Weights of a small mixture-of-experts language model, trained from scratch on English Wikipedia.
Experts: 64 experts in each of 9 layers, a softmax router.
Below are experts of layer 3 (counted from 0) of a mixture-of-experts language model. Rows are named router (the router's row for the expert), down (a neuron's output weights, with its number) and show model dimensions 80-159. Each number is 128 + 32 x the weight over its row's rms, rounded and kept within 0 to 255.
After each expert's rows: "comes before" lists some tokens at least twice as common just after its tokens as in all text. This comes from a sample of Wikipedia text that the model never trained on. Tokens count by the router's weight.

# expert 30
router [ 66 156 114 134 125 180 202 103 122  71  97 144  82 127 107 127 153 107  92  40 151 153 143 168 122  88  83  91 107 164 166 179 163 149  67 104 153 139 118 145 145 126 104 137 120  76 173  97 122 156 115 146 141 165 142 172  98 164 100 185 157 141 129 133 108 108 100 145 170 143 154 106 130 113 150 141 155 151 153 121]
down0 [ 86 143 188 113 121 128 110  90 134 134 189  66 106 114  94 106 129 110 115 118 124 138  96 140 159 143 171  64 109  85 115 171 167 133 119 107 146 185 159 133 161 100 121 121 108 188 143 138 169 176 166 145 128 117 114  76 137 167 177 119 120 105  99 145 104 138 177 105 158  47  43 132 130 102 208  91  68  78 124  69]
down1 [125  99 162 120  45 130 161 121  86  77 138 163 140 130 170 128  75 101 122 101 147 121 120 175 126 127  95 115  98 118 140 129  66 145  93 101  80 152 171 104 131 124 133 133 152 151  87  80 134 108  98  47  83 141 114 156  62 151 140 149 105 139 172  55  98 105 105 199 149 134 107  86 155 122 140 151 108 100 110 126]
down2 [166 142 119 129 173 153 199 137 149 118 136  73 100 134 112 126  97 165 115 128 126 126 151 150 177 114 142  65  99 117 158 114 103 103 127  70 127 151 130 160 126 122  89 175 136 155  98 165 151 134 149  64 140  96 144  95 131 134 194 144 130 139 145 129 170  97 118 118 141 113 130 142 152 105 160 185 118 209  99 163]
down3 [147 130  88 143  22 111 119 104 140 162 109 183 100 117 122 146 137 140 122 110  84 133 147  76 124  40 153 157 117 111 126 112 131  70 135 138  87 144 122 191 165 190 125 129 191  67 154  88  88 162 108 147  90 106 128  95 138 156 142 161  93  91  70 137 146 155 162 130 113 128 183  85 171 141 151 100  79  87 132 107]
down4 [134 178 133  90 174 135  98 167  89 144 115 166 142 153 158  95 196 112  36 105 124 115 112 159  73 144  94  92 153 129  97  75 131 138 138 145  70 110 160 125 126 121 102 173  74 116 150 117 134 134 117  81  84  75 146 137 161 138 106 120 179 140 136 128 120 120 139 153 153 110 105 108 140 206  93 175 141 143 188 132]
down5 [134 124 115 122 110 122 178  61 130 124  62  91 145 136 156  90 175 160 132 150  98 147 126 128 154 118 157 101 124 115 172 121 127 117 161  88 115  78 112 140 116  76 160 149  58  65 117 103 163  87  87 161 124 108 159 151 122 106 107 134 139 123 100 113 117 126 145 193 140 132 161  88  67  73 145 141 153 120 208 118]
comes before: "1", "0", "1 ", "0 ", "000 ", "2"

# expert 10
router [143 180 178 127 198 101 105 168 125 207 105 124 161 107  96 123 146 148 136 131 170 147 134 105 171 122 118 138 151 147  88  87 115 123 178 136 157 154 124  99 113 160  97 165 111 130 194 103 114 145 151  95  55 144 105 127 149 229 107 165 127 149 142 120 165 133 104 112 134  91 170 123 120 131  78 169 104 101 133 140]
down0 [ 65 104 188 126 184 113 123 146 151 152  80 144  96 109  70 107 187 101 161 145 167 168 140 120 139 143 133 100 139 125 131 123  57 121 169 129 201 205 121 104 129 124 165 130 138 121  85 108  91 130 168 107 116 138 136 156 150 178 106  99  83 171 127 151  91 119 124 110 147 181 137  97 118 163  86 100 105 113 145 125]
down1 [178  84 122 132 156 108 156 117  81 147  65  92 164 114 163 221 129  97 119 122 112 159 148 124 151 163 113 108 153 134  60 121 119 146  91 129 167 117  57 115 131 151 172 132 134 157  97  92 150 157 117 117 112 177 170  92 112  91 122 167 141 150 151 132 109 172  78 185 206  69 120 186 132 136 139 157 114 125  84 133]
down2 [156 160 157 150 134 106  90 140  76 157 175 137 146  58 107 142  88 115 141 135 191 119  76 114 130 178 147 175 151 149 177 121 130 131 136 173  72 131 128 212  61 135  93 192 153 108 118  85  68 100 171  71 165 169 189 138  74 106 114 112 129 107 149 172 105 105 127 166 146  95 104 162 103  86 144 121 102 106  95 135]
down3 [ 99 151 110 121 102 135  52 131 164 113  86 137 110  96 110 156 116  80 139 137 133 115 116 117 144 134 111 157 175  82 161 187 158 122  94 151 157 140 116 114 130  56 176 132 106 110 101 128 131 142 158 141 183 171 172 131 140 144 127 118 132  86 152 121 130 129 144 139 156 164  99  87 113 129  88 112 170 116 113 159]
down4 [119 164 162 137 191 121 118  83 137 174 109 111  95  96 161 110 125 169 188 176 125 207  95 101 136 117  62  85 147 191 117 103 183 111 140 141 109 173 132 177 118 130  41 144  74  89 152 143 151 148 134 141 163 141 161 158 139 158 191 104 142 141 135 157 139 116  89 169 101 143 122 172 139  91 111 106 119 191 212 188]
down5 [ 65 120 150 166 114 128 140 145 154 100 136 125  87  98 100 132 133 170 158  86 149 100 118  96 164 155 155 133 165 110 151 100 111 128  89 183 141 128 143 194  98  97 219  97 140  88 136 101  95 148 172 103 143 121 156 186  97 133 108 163  97 104  90 101 148 128 165 114 166 155  85 132 106 171  99  96 132 100  27  93]
comes before: "- ", "| ", "\n\n", "==", "== ", "|---|---|---|---|---|---|"

# expert 56
router [107 135  78 205 152  83 195 116 119 127 200 122 109 126 107 120 126  89 115 168 158 140 197 103  96 173 136  97 106 140 133 133 100 147 114 143 146 129  68 105  89 174  96 127 154 156 125 134 137 189 106 100 135  83 129 136 120 146 162  90 121 155  99  73 164 146 113 135  89 110 155  99 103 150 131 103  96 179 135 132]
down0 [128 137 174  63  91 102 127 174 129 109 182 137 135 123 135 133 131 148  72 132 137 115 128 165  99 157 170  74 181 142 100 140 113 208 130 133 111 142 105 157 165  65 120 126 185 114 122 111 129 157 168 126 138 151 159 139 144 143 188 124 110 109 160 119  93  87 118 125 171 164 160 188 122  66 150 106 120  90 112  83]
down1 [182  74 154 153 179 140 158 104 136 130 103  76  87 147 118 107 113 112  93 182 136 123 110  99  87  71 107  99 160 151 156 193 123 214 138 145 175 171 107  75 143 129 126 101 108 128 105 100  82 106 163 184  73  88  90  73  90 140 152 181 113 103 107  79 121 118 140 129  78 101  83 130 104 198 149 118  91 154 188 151]
down2 [128 174 140 184 133 135 144 132 181  91 151 107  90 158 195 118 143  71 133 167 166 162 129  85 124 125 176 133 132 148 104 195 158 193 121  81 150 108 136 130 100 134 126  39  80 169 127 121 149  83  98 148 107 101  88 211 167 101 135 159  99 131  53 155 122  92 155  59 180  95 119 167 118 134 125 159 147 162  84 114]
down3 [140 167  95  73  94 130 151 159 197 130 104 139 141 192 152  79 139 149 122 130 123 128 168 108 162  93 118  86 101 147 164 151  98 120 104  80 145 135 125 188 100 196  71 148  73 169 150  93 125 103 125 164 152 165 157 167  87 140 114 153 100 128 118  85 173  86 110 139 145 149  87 124 113 154 146 136 150 133 180 127]
down4 [102 105 135 112 139 221 115 148 123 104 181 114 108 116 195 126 117 116 128 132 132 179 148 101  83 168 150  89 113 155 144 161 147 198 168 106 165 155 134 115 172 107  93 159 140 117 108 107 137 142 174 142  79 146 109 175  77 100 157 140 160 146 121 129 133 124 132 101  85 139 120 121 140 135 137  96  93 103 161 112]
down5 [191 128 156 142 108  78 138 203 115  88 114 111 195 139 105 167 183 100 132  79 100 165  76  92 118 158 119 171 136 180 163 104 126  91  92 109 166  98 154  97 127 120 165  90 130 177 154 149 143 107 132 156 121 139 141 159 163 164 110  76 129 209 148  77 135 141 133  99 111 115 100  99  68 117 129 115 163  56 117 145]
comes before: "he ", "the ", "they ", "it ", "well ", "she "

# expert 24
router [129  66 143 131 182 114 202 143 137 130 110 174  89 140 135 117  99 104 170 123 152  88 172 145 122  52 108 125 160 125 169 106 148  43 131  71 132 112 114 142 113 107 153 142 189 113 136 144 119 121 141 125  94 153 124 114 116  97 173  93 143 127  80 118 157 128 117 126 157 215 161  99 113 124 121 112 125  89 175 104]
down0 [ 95 142 160 111 120 116 128 167 133 109  92 116  83 100 128 109 131 142  18  72 148  85  98 162 125 151 142 187 137 149 154 143 131 154 121  80  86 137 117 147  90 132 143 160 156 109 146 159 111  92 159 141  80 207 156 131 107 143 162 145  73 116 103  92  83 128 105 131 183  96 138  96  86 134  93 116 109 119 114 177]
down1 [111 139 143 115 117 124 160 106 140 121 144 135 155  46 122 147 145 163 134 144 132 138 153  61  48  89 132  96  84 110 117  99 145  67 149 107  91 140 192 116 176 135 138 102 133 123 167 130 105 117 109 123  91  96  74  91 170  93 143 118 128 188 152  93  99 115  84 106 162 141 111 130 150 103 188  91 118 160 108 163]
down2 [102 175 112 133 149  99 131 196 134 119  88 132  94 136 119 113 219 122 123 147 151 123 133 145 165 122 135 142 122 105 177  73  98 148 136  96  67 127 152 152 131 144 122 187 122 148 127 142 148  89 110 204  76 124 129 153 137 138 156 145  89 128 112 161 126  85 105 138 123 120 133 129  57 119 122  94 128 122 110  77]
down3 [136 132 125 121 125 118 173 172  74  50 138 147  50  98 155 143 100 118  96 171 129  82 140 121  70  73 120 148 147 152 105 200 118 112 154 145 137 117 133 127 127 101 104  90 117  93 134 174 152 159 113 118 143 102  70 144 173 115 133 117 107 178 131 102 151 121 180 113 162 112 130 119  85 158 136 123 174 167 162  85]
down4 [ 72 133 199 171 111 133 181  96 128 151  91 161 114 114  98 163  81  41 104 127 174  87 161 186  88 185 130 104 143 148  43 146 154 141 112 102 123 140 123 139 145  58 148 143 146 117 131 141 155  92 129 152 163 162 150  51  95 188 142 123 139 123 116  79 155  77 173 196 107 165  54 124 133 139 159 148 173 102 106 184]
down5 [123 194 164 178 148 154 101 138 130 110 186 119 146 108 127 129  81 111 150 161  73 140 112  75 127 115 138 194 104 177 121 146 123 151 161  72 140 160 151 101 115 118 119  81 178 144 143  96  56 128 150 182 172 130 111 125 171 164 122 127 137 111 135 132 127  84 116 137 102 139 169 201 164 113 124 147 111 160 175 139]
comes before: ": ", "• ", "Born", "\n", "N ", "Country"

# expert 45
router [109  31 113  82 132 144 137 153 178 164 139 125  81 107 118  64 109  58 104  59 118  97 145 124  95  84 178  91 106 115  58 123  60 157 115 124 171 121 111 110 171 160 103 180 127 180 154 111 147 178 152 161 127 164 169 121 100 144 164 151  64 150 113  89 147 198  91 174  94  76 124 164 131 169 105  82 183 162 136 122]
down0 [120  83  99 141 102  76 120 125  96 176  95 129  71  98 109 105 186 122 148 133 116 117 100 135 137 120 151 112 131  75 101 168 192 103 110 122 213 124 166 117  90  91 100 173 132 105  99 139  77 127 137  97 130 188 134  78 148  86 137 107 162 141 189 126 181 141 188  97 103 168 138 144 122  96 132 129 146 111  97 147]
down1 [153  85 130 111  84 196 112 175 112 100 129 168 139 118 109  61 129 114 152 112 148 151 105  72 141 163 143 188 101  74 148  99 154 144 181 140 167 109  69 165 148 144 136 109 108 179 171  65  74 108 102 211 189 153  91  97 137 175 132  84 167 175 148 103 142 151  64 117 174  93 104 128 137 189 118 137  96 110  85 192]
down2 [ 41 144 130  98 129 180 132 180 142 112 146  95 166 150  92 104 153 128 118 184 139  80  89 187 132 122 166  99  89 160  87 145 211 173 157 117 128 123 151 102 173 138 113 160 119 138 114 116 121 141 117  97 128 122  64 161 126 123 139 133 132 160 190 113 123 156  94 135 118  90 114 105 126 166  85 142 163 175 128 149]
down3 [143 148 130 199 168 153 151 157 128 158  96  90 134 116 136 168 114 119 153 148 159 108 136 125 127 139 133 118 162 171 127 136 150 128 123  99  68 148 112 141 141 138 166 115  64 135 145  77 124  83 170 131 127  91 111 125 116 118 129 185 143 103 172 143 139 133 160 123 141 163 119 168 119 133 128 132 208  85 157  87]
down4 [119 172 145 154 104  68 136  32 121 177  99 134 115 154 149 127 120 109  66 125 156 132  54  87  99 163 121 141  90  92 157 164 167 111 120 154 117 109 110 116 141 102 127  98 107 130 117 122  72  82 101 100 104 113 178 123 117 128  93 137 105 120 125  93 166 106 161 142 120  70 125 126 145 112 142  68 136 144  66 116]
down5 [156 142  77 104  80 156  87 144 152 104 145  92 137  99 143 137 168  88 163 144  78 121 115 115 143 127  94 135 100  98 179 149 119 141 194 141 114 127  80 134 100 115 135  95 191 170 123 134 142 139 124 107 110  62 118  74 190 198 153 167 133 186 145  84 120 148 142 118 118 113 100 162 102 106  66 109 131 107 177 107]
comes before: "| ", "|", "years ", "; ", "/ ", "("

# expert 32
router [184  84 115 162  74 134  43  83 150 165 118 137 147 169  85 117 142 151  92 117 173 141 133  52  85 152  64 117 144 137 175 130 124 104 131 169 182 124 182 157 162 106 191 183 157  71 142 150 114  94 168 218  95 133 147  68 143 121 117 134 145  78 131 178 173 116  92  76 168 123 151 127 114 141 158 131 177 127 144 162]
down0 [137 126 141  93 129 148 103 188 120 160  96 186 158 117  59 111 182  90 151 153 130 153 191 124 137 148 100 199 159 110 137 130 141 126 119 138 147  92 131  94  86  95 140  85 148 127 161 118 136 187 110 114  98 149  99  88  79 125 154  74 115 100 132 124  30 130 174 131  73 165 179 131 123 143 149 171  95 123 150 136]
down1 [114 163  57 170 117  74 119  90 138  93 138  96 172 147  69 162 153 148 111 116 141  99 117  68  86 114 118 156  94 157 135 135  76 129  68 102 164 116 183 157 154 159 135 117 111 120 141 126 137 163 167 130 144 126 141  74 168 221 118 152 128 139 112 121 156 134 137 151  85 223 117 138 124  93 146 123 134 133  97 135]
down2 [174 160  98 142  97 117 159 138 136  66 157 147 114 142 142 159 188 117 148 141 127 127 115  98 136  80 117  86 194 112  83 175 253 123 154 100  73 173  75 186 117 124  81  89 106  97  94 129 173  74 178  90 121  70 161  89 129 170 164 156 121 147 163 123 179 174  92 119 156 142 119 118 121 108 129  82 125 118 118 166]
down3 [154 109 101 141 132  67 112 132  75 164 144 184  90 156 141 116 190 152 113 144 128 188 132 124  90 143 133 115 110 134 136 164 132 141  59  59 114 119 179 109 172  43 141  90 126  93 152 111 115 190 162 171 134  84 148  84 134 108 146 125  96 134  94 206 130 135 117 103 188 100 208 118 138  69 143 107  70 189 124 136]
down4 [ 96 163 155  78 115 132  51 145 121 185 128 153 159 161 173 178 109 113 125 187 164 126  82 135 109 157 127 158 126 202 129 145 128 117 149 136 121 155 134 145 117 157 113 144 148 147 113  66 138 155 116 130 127 135  75 130 142 117 130  99 163  96 145  74 151 154 133 131  99  83 111 222 171  97  89 113 106 118 183  94]
down5 [ 96 128 147 140  85 139 152 123  97 107  98 141 160 104 148 122 196  91 161 162 142 163 167 139 160  91 146 149 119 195 119 114  95 147 132 150 132 116  74  84 158 154  94 100 148 117  94 156 103 111 134  96 183 138 209 100 131 122 129 134  87 145 192  96 136 117 116 145 159 133 153 139 120 134 185 202  89 140 107  85]
comes before: "\n\n", "′", "″", "\n", "S", "00 "

# expert 38
router [116  88 100  87  92 120 171 142 104 153 124 117  15 174 116 124  90 133 150 112 148 140  94 162 128  59  59  92 153  44 150 121 179 165 111 152 126 136  90  86 157 137 103 139 170 103 161  46 119 138 178 173 133 127  97 177 138 150 131 189  82 151 109 135 120 110 134 180 109 109 175 150  92 125 125  86 175 113 109 156]
down0 [100 107 119 144 150 106 141  91 156 116 138 124 152 161 181 140 109 104 121 172 118 180  70 156 125  59 133  71 110  67 182 111  89 129 119  99 152 156 166 106  79  87 160 142 179 148 170 103 151 143 100 118 136  78 143 154 172 140 106  70 146 121 171 112 179 130 140 144 104 112 102 112 108 156 115 113 134 158 153 145]
down1 [100  97 110 129 132 149  65  84 181 106 142 110 168 117  62  86 133 123 147 153 100 198 153  87  97 132 147 180 143 102 122 104 143 140 150 200  86 112 101 168 211 197 129  94  99  67 139 128 154 115  76  72 155  75 121  62 169 154 144 165  77 216 153 137 117 162 156 116 128 118  83 130 135 124 154 127 165 136  83 105]
down2 [170 128 100  42 176 110 131  58 116 182 174 159 168 132  90  88 166 116  94 125 100 154  76 124 162 120 141 140 135  70 138 106 116  87  92 131 127  97  87 133 166 134 124 149 132  69 138 126 145 148 127 121 183 160 105  61 175 138 150 136 117 102 184 182 141 133 122 143  98 114  79 186 148 104 150  97 120 137 177 100]
down3 [199 111 146 134 116 101 178 189 109 147 104 142  85 168  83 121 132  78 179  96  76 145 125  87 123 167 174 134 162 137 113 103 179 147 117 106 141 134 104 160 143  90 137 143 141 148 162 152  68  83 122 147 135 119 148 108 172 104 113 108 144 118  99 102 121 105 136  60 138 107 100 128 126 111 190 116  94 135  98 119]
down4 [132 126 102  98 154 165 105  73 139 143 105 119 114 166 121 139 169 193 117 131 133 145 140 121 100 132 117 144 131  84 167 125 131  91 130 135 129 138 145  79 134 142  96 121  79 126 138 155 130 154 133  78 178 133 115  83 101 149 153 165 147 155 128  89  94 142  82 130 161 121 174 170 126 167 168 160  87 107 147 125]
down5 [120 129 101 143  69 116 142 135 147 101 136 115  87 146 134 126 187 110  91 136 148 137 176 144 109  87 174 175 132 148 105 152 174 139 113  72  75  97 149 132  96 175 111 131  62 137 154 129 129 175 112  68 170 190 190 165 132 126 111 150 151  89 129 111 185 102  86 108 134 157 122 114  86 132 100 117 117 163 144 101]
comes before: "| ", "|", "–", ")", "(", ") "

# expert 16
router [111 138 115 111 110 129  86 170 126  92 164 206 114 192 161 134 144 133 146 143 152  81 156  97 113 135 124  60 120  98 188 136 161 175  91 166  88 164  97 105 127  96  99 119 157 132 154 123 112 118  97 157 106  54 151 122 149  66 103 104  81 156 134 115 144 125  77  78 129 138 193 122 130 109 193 203 168 128  80 140]
down0 [ 95 203  99 172  89 139 137 171 111 121  97  66 151 116 110  83  82 156 113 131 118 162  87  92 119 156 167  67 145 129 112 109 127  25 159 129  82 127 129  77  86 182 125 130  88 138 128 165 125 119 172 161 185 110 109 101  87 107 134 110 172 131 159 105 180 112 108  87 193 122  85  44 159 183 119  80 186 118 129 130]
down1 [124 112 127  69  86 160 103  86 100 148 133 131 176 149 145 167  77  95 113 165  67 163 145 152 130 146 146 185 126 122 122 212 115 160 157  72 112 158 104 120  69 147 142 173 148 161 144 120 124 121 170 102 109 113 107 107 148 143 148 124 177  87 103 161 142 130 114 147 149 160 115 114 117 202  99 138 128 150 184 106]
down2 [160  92 139 131 147 196 134  71  97 149 158 156 151 111 122 203 157 165 118  59 151 108 120 147 169 109  42 114 174 125 171 130 138  92 173 140  96  62 130 139 139 175 184 102 116 169 148 170 136 116  54 168  69  76  97 158 117 131 175 106 154  95 142 114 132 104 162 138 129 105 179 145 132 155 151 149  82 108 127 151]
down3 [ 88  85 148 138 141 196 112  48 167 116 122  42 102 112  93 108 127 121 108 100 202  90 104 100 170 171 123 150 169 134 156 117 156 157 135 110 104 173 173 148 126  93 102 171  78 112 119  82 132  87 126 153 100 154 154 124  83 157 137  98 105 165 125 147  98 101 104 193 144  27  97  72 150 220 116 129  93 147 167 201]
down4 [126 140 147 100 156 138  86 115 105 157 185 156 146 158 200 161 118 147 125 107  79 145 145 171 122  98 109 111 113 136 129 185 165 154 145 129 134 158 113 143 171 109 133  82 160  96  99 129 141 144  39 178 139 125 136 148 140  93 194 112  87 142 134  96 100 139 135 135  99  96 117 151 145  68 127 101 117  91 179 111]
down5 [ 82  99 115  99  60 150 122 113 106 156 141 140  99 162 165 136 106 150 166 151  74 172 143 140 165 121 157 126  96 105 133 175 149 122 161 128  73  77 111 147 168 153 182 108 119 161 147 183 134 138 119  96 149 156  88 126 155 142  99  61  87 126 114 116 155 146  93 134 189  89 165  96 126  72 150  86 117 110  61 136]
comes before: ": ", "\n\n", "- ", "by", "s ", "–"

# expert 39
router [ 85 128 117 114 188  94 122  92 121  77 153 124 155 158 100 107 165 138 109  50 224 148 149 198 148 152  99 120 149 154 120  65  93 187 140  37  99 105  72 156 136 123 129 135 136 125 120 142 118 146 111 100 118 174  98 115 134 135  88 207 142 140 140 155  37 138 146 114 165 127  92 124  83 159 121  98 185 136 117 125]
down0 [130 126 151 124 177 161 141 137 155 150 169 126 109 104 118  59  68 165 214 135 102 122  57 117  68 126 123 162 147 134  97 147 128 132 120  78  92 158 139  78 134 124 111  94 149 116  66 138 139 194 162 138 138 171  92  62  98 137 156  87 121 185 130 114  62 141 155  89 198  95 111 122 157 153  92 128 105 133 145  92]
down1 [ 78 141  85 125 129 128 107 128 129  87 174 150 156 101  69 138 140  98  92 133  51 146 139 119 111 127 135 114  67 152 110  94  79 111  88 141 150 197 143 137 144 170 149  98 109 156  82 151 118 179 145 129 107 142 165 132 130 157 182 129  87 135  70 119 191 104 167 117 150  93 168 144 150 128 127 133 167  95 122 153]
down2 [115 115 171  73 156 146 155 155 136 128 104 111 108 136 125 108 177 132 101 164 192 151 126 171 163 140 199 102 140  60  84 138 126 127 162 134  92 137 103 135 127 104 107 147  91 114 170 164  58  94 150 134 122 195 141 129 170  78 149 114  95 112 114 162 100 110 138  97 149 146 103 106  92 145 135 151 107 154 154  97]
down3 [121 112 106 117 151 152 163  80 101 159 142 153 156 142 190  80  94 119 103 174 102 147  87 117 119 122  98 111 112 152 124 103 148 116  84  68  88  85 155 127 146 126  98 151 159 130 178 144 131 124  96 137 156  79 177 149  90 115 161 180 134 152 147 135 139 101 125 105 126 116 148  82 122 151 201 141 131 134 111 130]
down4 [132 138  93 160  61 132  78  82 162 145 140 141 126 124 150 138 111 194 125 144  89 161  98 100  78 109 151 160 151 108 120 191 159 100 142  47  71 188 147 146 148 104 179 127 156 127 155 123 112 207  76 176 113 120 107 111 119 139  84 137 117 137 216  91 161 128  78 146 133  89 121 111 106 100 124 150  64 151 104 143]
down5 [127 155 114 141  91  96  90 160 117  82 110 107 146 179 144 136 170 104 184  66 127  90 113 111  86  92 118 138 129 123 149 120 159 124 117 113 177  56 158 140 118 206  78  79 167  80 177 166 152 134 103 159 130 102 114 156 167 182  92 184  90 117 161  93 154 153 125 131 155 142 129 110 120  88  87 116 101 115 108 105]
comes before: "s ", "The ", "He ", "In ", "It ", "She "

# expert 60
router [149 112 170 170 113 134 165 135 158 178 142 137 141 156 143 117 130 129 131 135 103 121 146 112 116 160  84  61 125  94 113 184 113  78 131 136 126 110 156 131 139 140 170  89 124 131 131  81 173 159 206 124  80  96  98  97 100 175 106 127  81 124 158  93 203 168 123 131 186 170 130 129 126 104 137 149  88 114 130 139]
down0 [134  92 134 106 148 151  92 188 120 143 157 147 122 153  97 111 131 134  84 117 150 135 125 139  59 122 164 143 111 185 148  97 135 131 101 101 124 104 162  86  85 140 155 141  76 134 183 112 104 119 199 112 141 151 128  75 100 106 160 148 104 111 123 137 115 152 128  96 101 157 121  63  97  90  93  97 128 124 125 140]
down1 [106 158 110 125 141 123 106  78 139 138 129 191 151 113 100  80  79  75 138 138  81  75 102 131  46  65  87 112 132 158  76  98 143  84  79 109 127 154 127 152 196 119 153 117  71 123 111 173 136 125 119 120  86 110 136  84 110 102  83 149 161 118 141 132 141 115 109  75 168 151 134 115 100  84 118 202  94 123 205  62]
down2 [ 87 159 101 165  66 122 120 136 122 100 177 119 118 104 154 131 105 154  92 168  66 195 150 187 171  77 132 142  89 112 106 135 104 152 133 107 145 140 150 122 107 164  82 135 137 157 161 102 147  98 172 196 117 157 173  76  95 126 136 140 142 143  93 116 179  81 172 160 158 121 159 178 103 122 181 104 119 109 170 142]
down3 [149 117 226 125  96 129 111 134  88 153 122 107  94  73 106 151 138 183 170 128 121 164 121  98 137  94 132 120 161 150 179  97 119 121 198 161 125 118 137 148 131 147  96 162 141 125 126 101  64 139 157 149 155  90 166  93  63 187  48 128 160  93 126 156 112 108 144  94  48  96  97 107 174 123 100 172 125 188 137 136]
down4 [178 131 154  85 158 136  81  97 154 169 122 117 133  77 119  89 153 119 143 116 194 122 147 161 110 164 122 166 168 161 159 109 172 146 149 112 121 128 131 107 136 157 164 111 117 105 104 107 136 166 145 119  97 175  73 125 149 120 121 141 109  27  70 118 112  85 104 142 115 125 109 119 131 118  56 103 115 115 184 116]
down5 [ 91  94 211 136 147 121 133 105 141 138 105 129 126 157 108 119 138 106  76 165 115 169 128 176  91 135 116  85 159 116 109 104 108 135 115 111  96 140 153 117  91 128 157 119  43 107 147 171 153  83 112 158  79 122 125 201  86 140 134 143 165 153 153 143 146  71  65  77 159 148 105 132 155 127 107 179 115 113 126 157]
comes before: "==", "\n", "The ", "\n\n", "===", "== "

# expert 41
router [169 164 171  76 116 169  62 100 175 132 141 115  85  87 130 106 134 157 109 177 112  47 111 150 164 147 105 139 104 103  92 195 128 162  56 127 140 104 181 128 125 128 146 141 141 118 146 128 127 131 117 176 148 142 182 167 145 105  96 125 139 166  98 142 136 141 132 161 159 203 152 113 150 124 128 164 126 204 142 126]
down0 [130  60 144 110 108  85 192 171  83 144 125 108 124 114 187 159 188 114 154 136 127 134 181  92 128 164 151 167  78 134 162 155 100 134 150  67  98 123  65 130 166 160  92 157  83 117 115 129 167 113 142 144 158  92 101 156  86 105 188  96 116 109 112 159 104  90  66  93 164 147 144 101 140 146 119 124 130 147 146 117]
down1 [ 80 128 150 134 121 126 217 126 125  87 125 104 112 150 101  95  74 154  90 151 112  62 173 130 140 159 157 100 162 147 178  96  50 176 143  95  88 156 144 105 119  97 118 168 116 142  46 121 126 166 131  82 173 184  97 126 150 106 131 153  91 141 144 120 102 129 112 113  90 121 103 163 180 181 149  91 156 169 210  84]
down2 [110 135 141  26 119 124 157 119 165 127 155 153 126 169 113 103  71 130  69  94 123  89  85 174 153 151 106 128  90 101  89 141 137 157 144 107 101 139 154  99 164 129 151 147 115 109 165 165  91  94 109 151  97 179 150  78 149  96 113 144  96 114 158  79 109 177 105 107 196 104  81  83 147 132 126 139 119 121  78 132]
down3 [191 196 123 190 132 142  88  93 138 166 172 116 137 108 108 155 162 108 172 138 131 146 175 200 116 140 110 102 139 109  94 101 148 168 169 125 122 145 117 102  95 180  85 162  94  87  88  52 103 106 140 151 168 117 195 130 142 148  96 105  22  70  66 115 183 122 126  78  90  74 138 142 160 128 137 122 141 140 116 138]
down4 [194 152 139 117 148 102 155  93 121 167  36 135 150  78 132  98 145 150 177 162 153 129 157 141 112 150 165  92 139 155 160 119 135  81  96  91 130 120  89  96 131 102 160 139 133 159 122 141 147 106 139  58  76 136 139 136 148 106 140 120 159 148 134 126 168 184 137 141  69 158 143 185 126 100 119 110  76  76 171  90]
down5 [118 154 183 129 162 113 128 138 121 171 114 121 153 112 147  98  60 128 117 148 152 120 109  83 103  94 120  93  88  76 119 165 104 170  90 108  94 142 177 138 107  59 137 187 121  95 128  71 170 131 159 163 138 204 132 109 122 133 127 167 162 189 103 110 151 162 130 106 110 109 147 189 107 145 128 167  79 163 141 157]
comes before: " ", "0 ", "1 ", "2 ", "1", "3 "

# expert 61
router [124  90 147 106 130 106 150 155 182  88 141 137 108 119 132 123 180 115 177 170 146 143 128 144 124  92 124 138 115 106  70 178  80 132 161 174 146 184 149 175  90 179 166 145 100 179  99 139 112 140 142 103 108 125 117  75 137 112 122 117 134  87 107 108  99 185 149 164  17 165  79 111 101 138 138 158 164  96 115 115]
down0 [117 104  79 130 159  89 110 144  76  92 109  84 169 149 149 140 117  90 160 117  74 146 102 156  95 137 166 123 138  96 119 132  90 178  86 132 107  75  56  68 101 137  77 122 128 142  94  97 130 152  79 115  76  89 116 129  52 137  84 128 136 161 165 160 159 178  70 150  98 157  79 119 143 148 200 126 162 140 165 151]
down1 [158 133 160 135  95  82  76 151 133  93 158 149 144 163 144 169 126 121 147 192 110 210 145 149 128 112 142 164 126 109 150 130  98 105  97 173 137 117 127 108 117 111 104 128 144  91 165 134 118 163 151 126 113 142 114 105  87 121 109 140 150 116 161 108 179 150 131 172 117 137 128 156 109 166 141 122 134  97 136 114]
down2 [ 79 150 156 152 152  78 167  97 113 159 149 125 103 161 124 102 101 104 137 146 121 108  71  98 159  89 167 114 132 212 106 167  72 100 135 161 146 102 136 160 166 122 178  74 128 101 157 118 175 140 111 130  61 166 139 148 160 168 156 174 104 131 159 107 149 107 166 130 108 181 127 142 112 162  91 129 101  47  64 130]
down3 [111  50 172  82 137  81 112 125 167 132 130  45 118  86 104  75 122 112 174 136 104 165 100  86 100 159 114 173 157  82 135 179  72  38  73 165 168 130 122 105 138 150 142 158  96 149 179 106 101 140 133  78 189  60  81 130 115 131 191 163 125  97 130  93 111 122 131 148  92 214 115 113  79 153 120 111  88  93 108 134]
down4 [ 71 113 185 151  95 139 183 123  89 146 137 143  89 120  79 130 113 124 152 113  88 160 144 119  88 128 185 112 161 152 185 116 150  96 111 156 117 120 165  81 114 144 161 162 151 104 149 101 158 124 174 112 143 149 129 182 122 107 115  63  97 166 165 161 130 158 170 198 112 161 129 141 126  59  90 126  91  80 101 134]
down5 [117 122  88 135 108 128 135 119 144 165 149 132 128 143 101 146 162 173  98 116  82 127 105 123 109 204 141 125 109 152 140 146 103 114 132 161 101 130 166 185  69 105 136 146 164 154 101 109 129 104 105 156  89 120 149 146 120 105 106 112  98 104 112 103 116 114 135 144  94 117 128 146 148 109 117  96 119 109 187 153]
comes before: "and ", "which ", "but ", "he ", "who ", "with "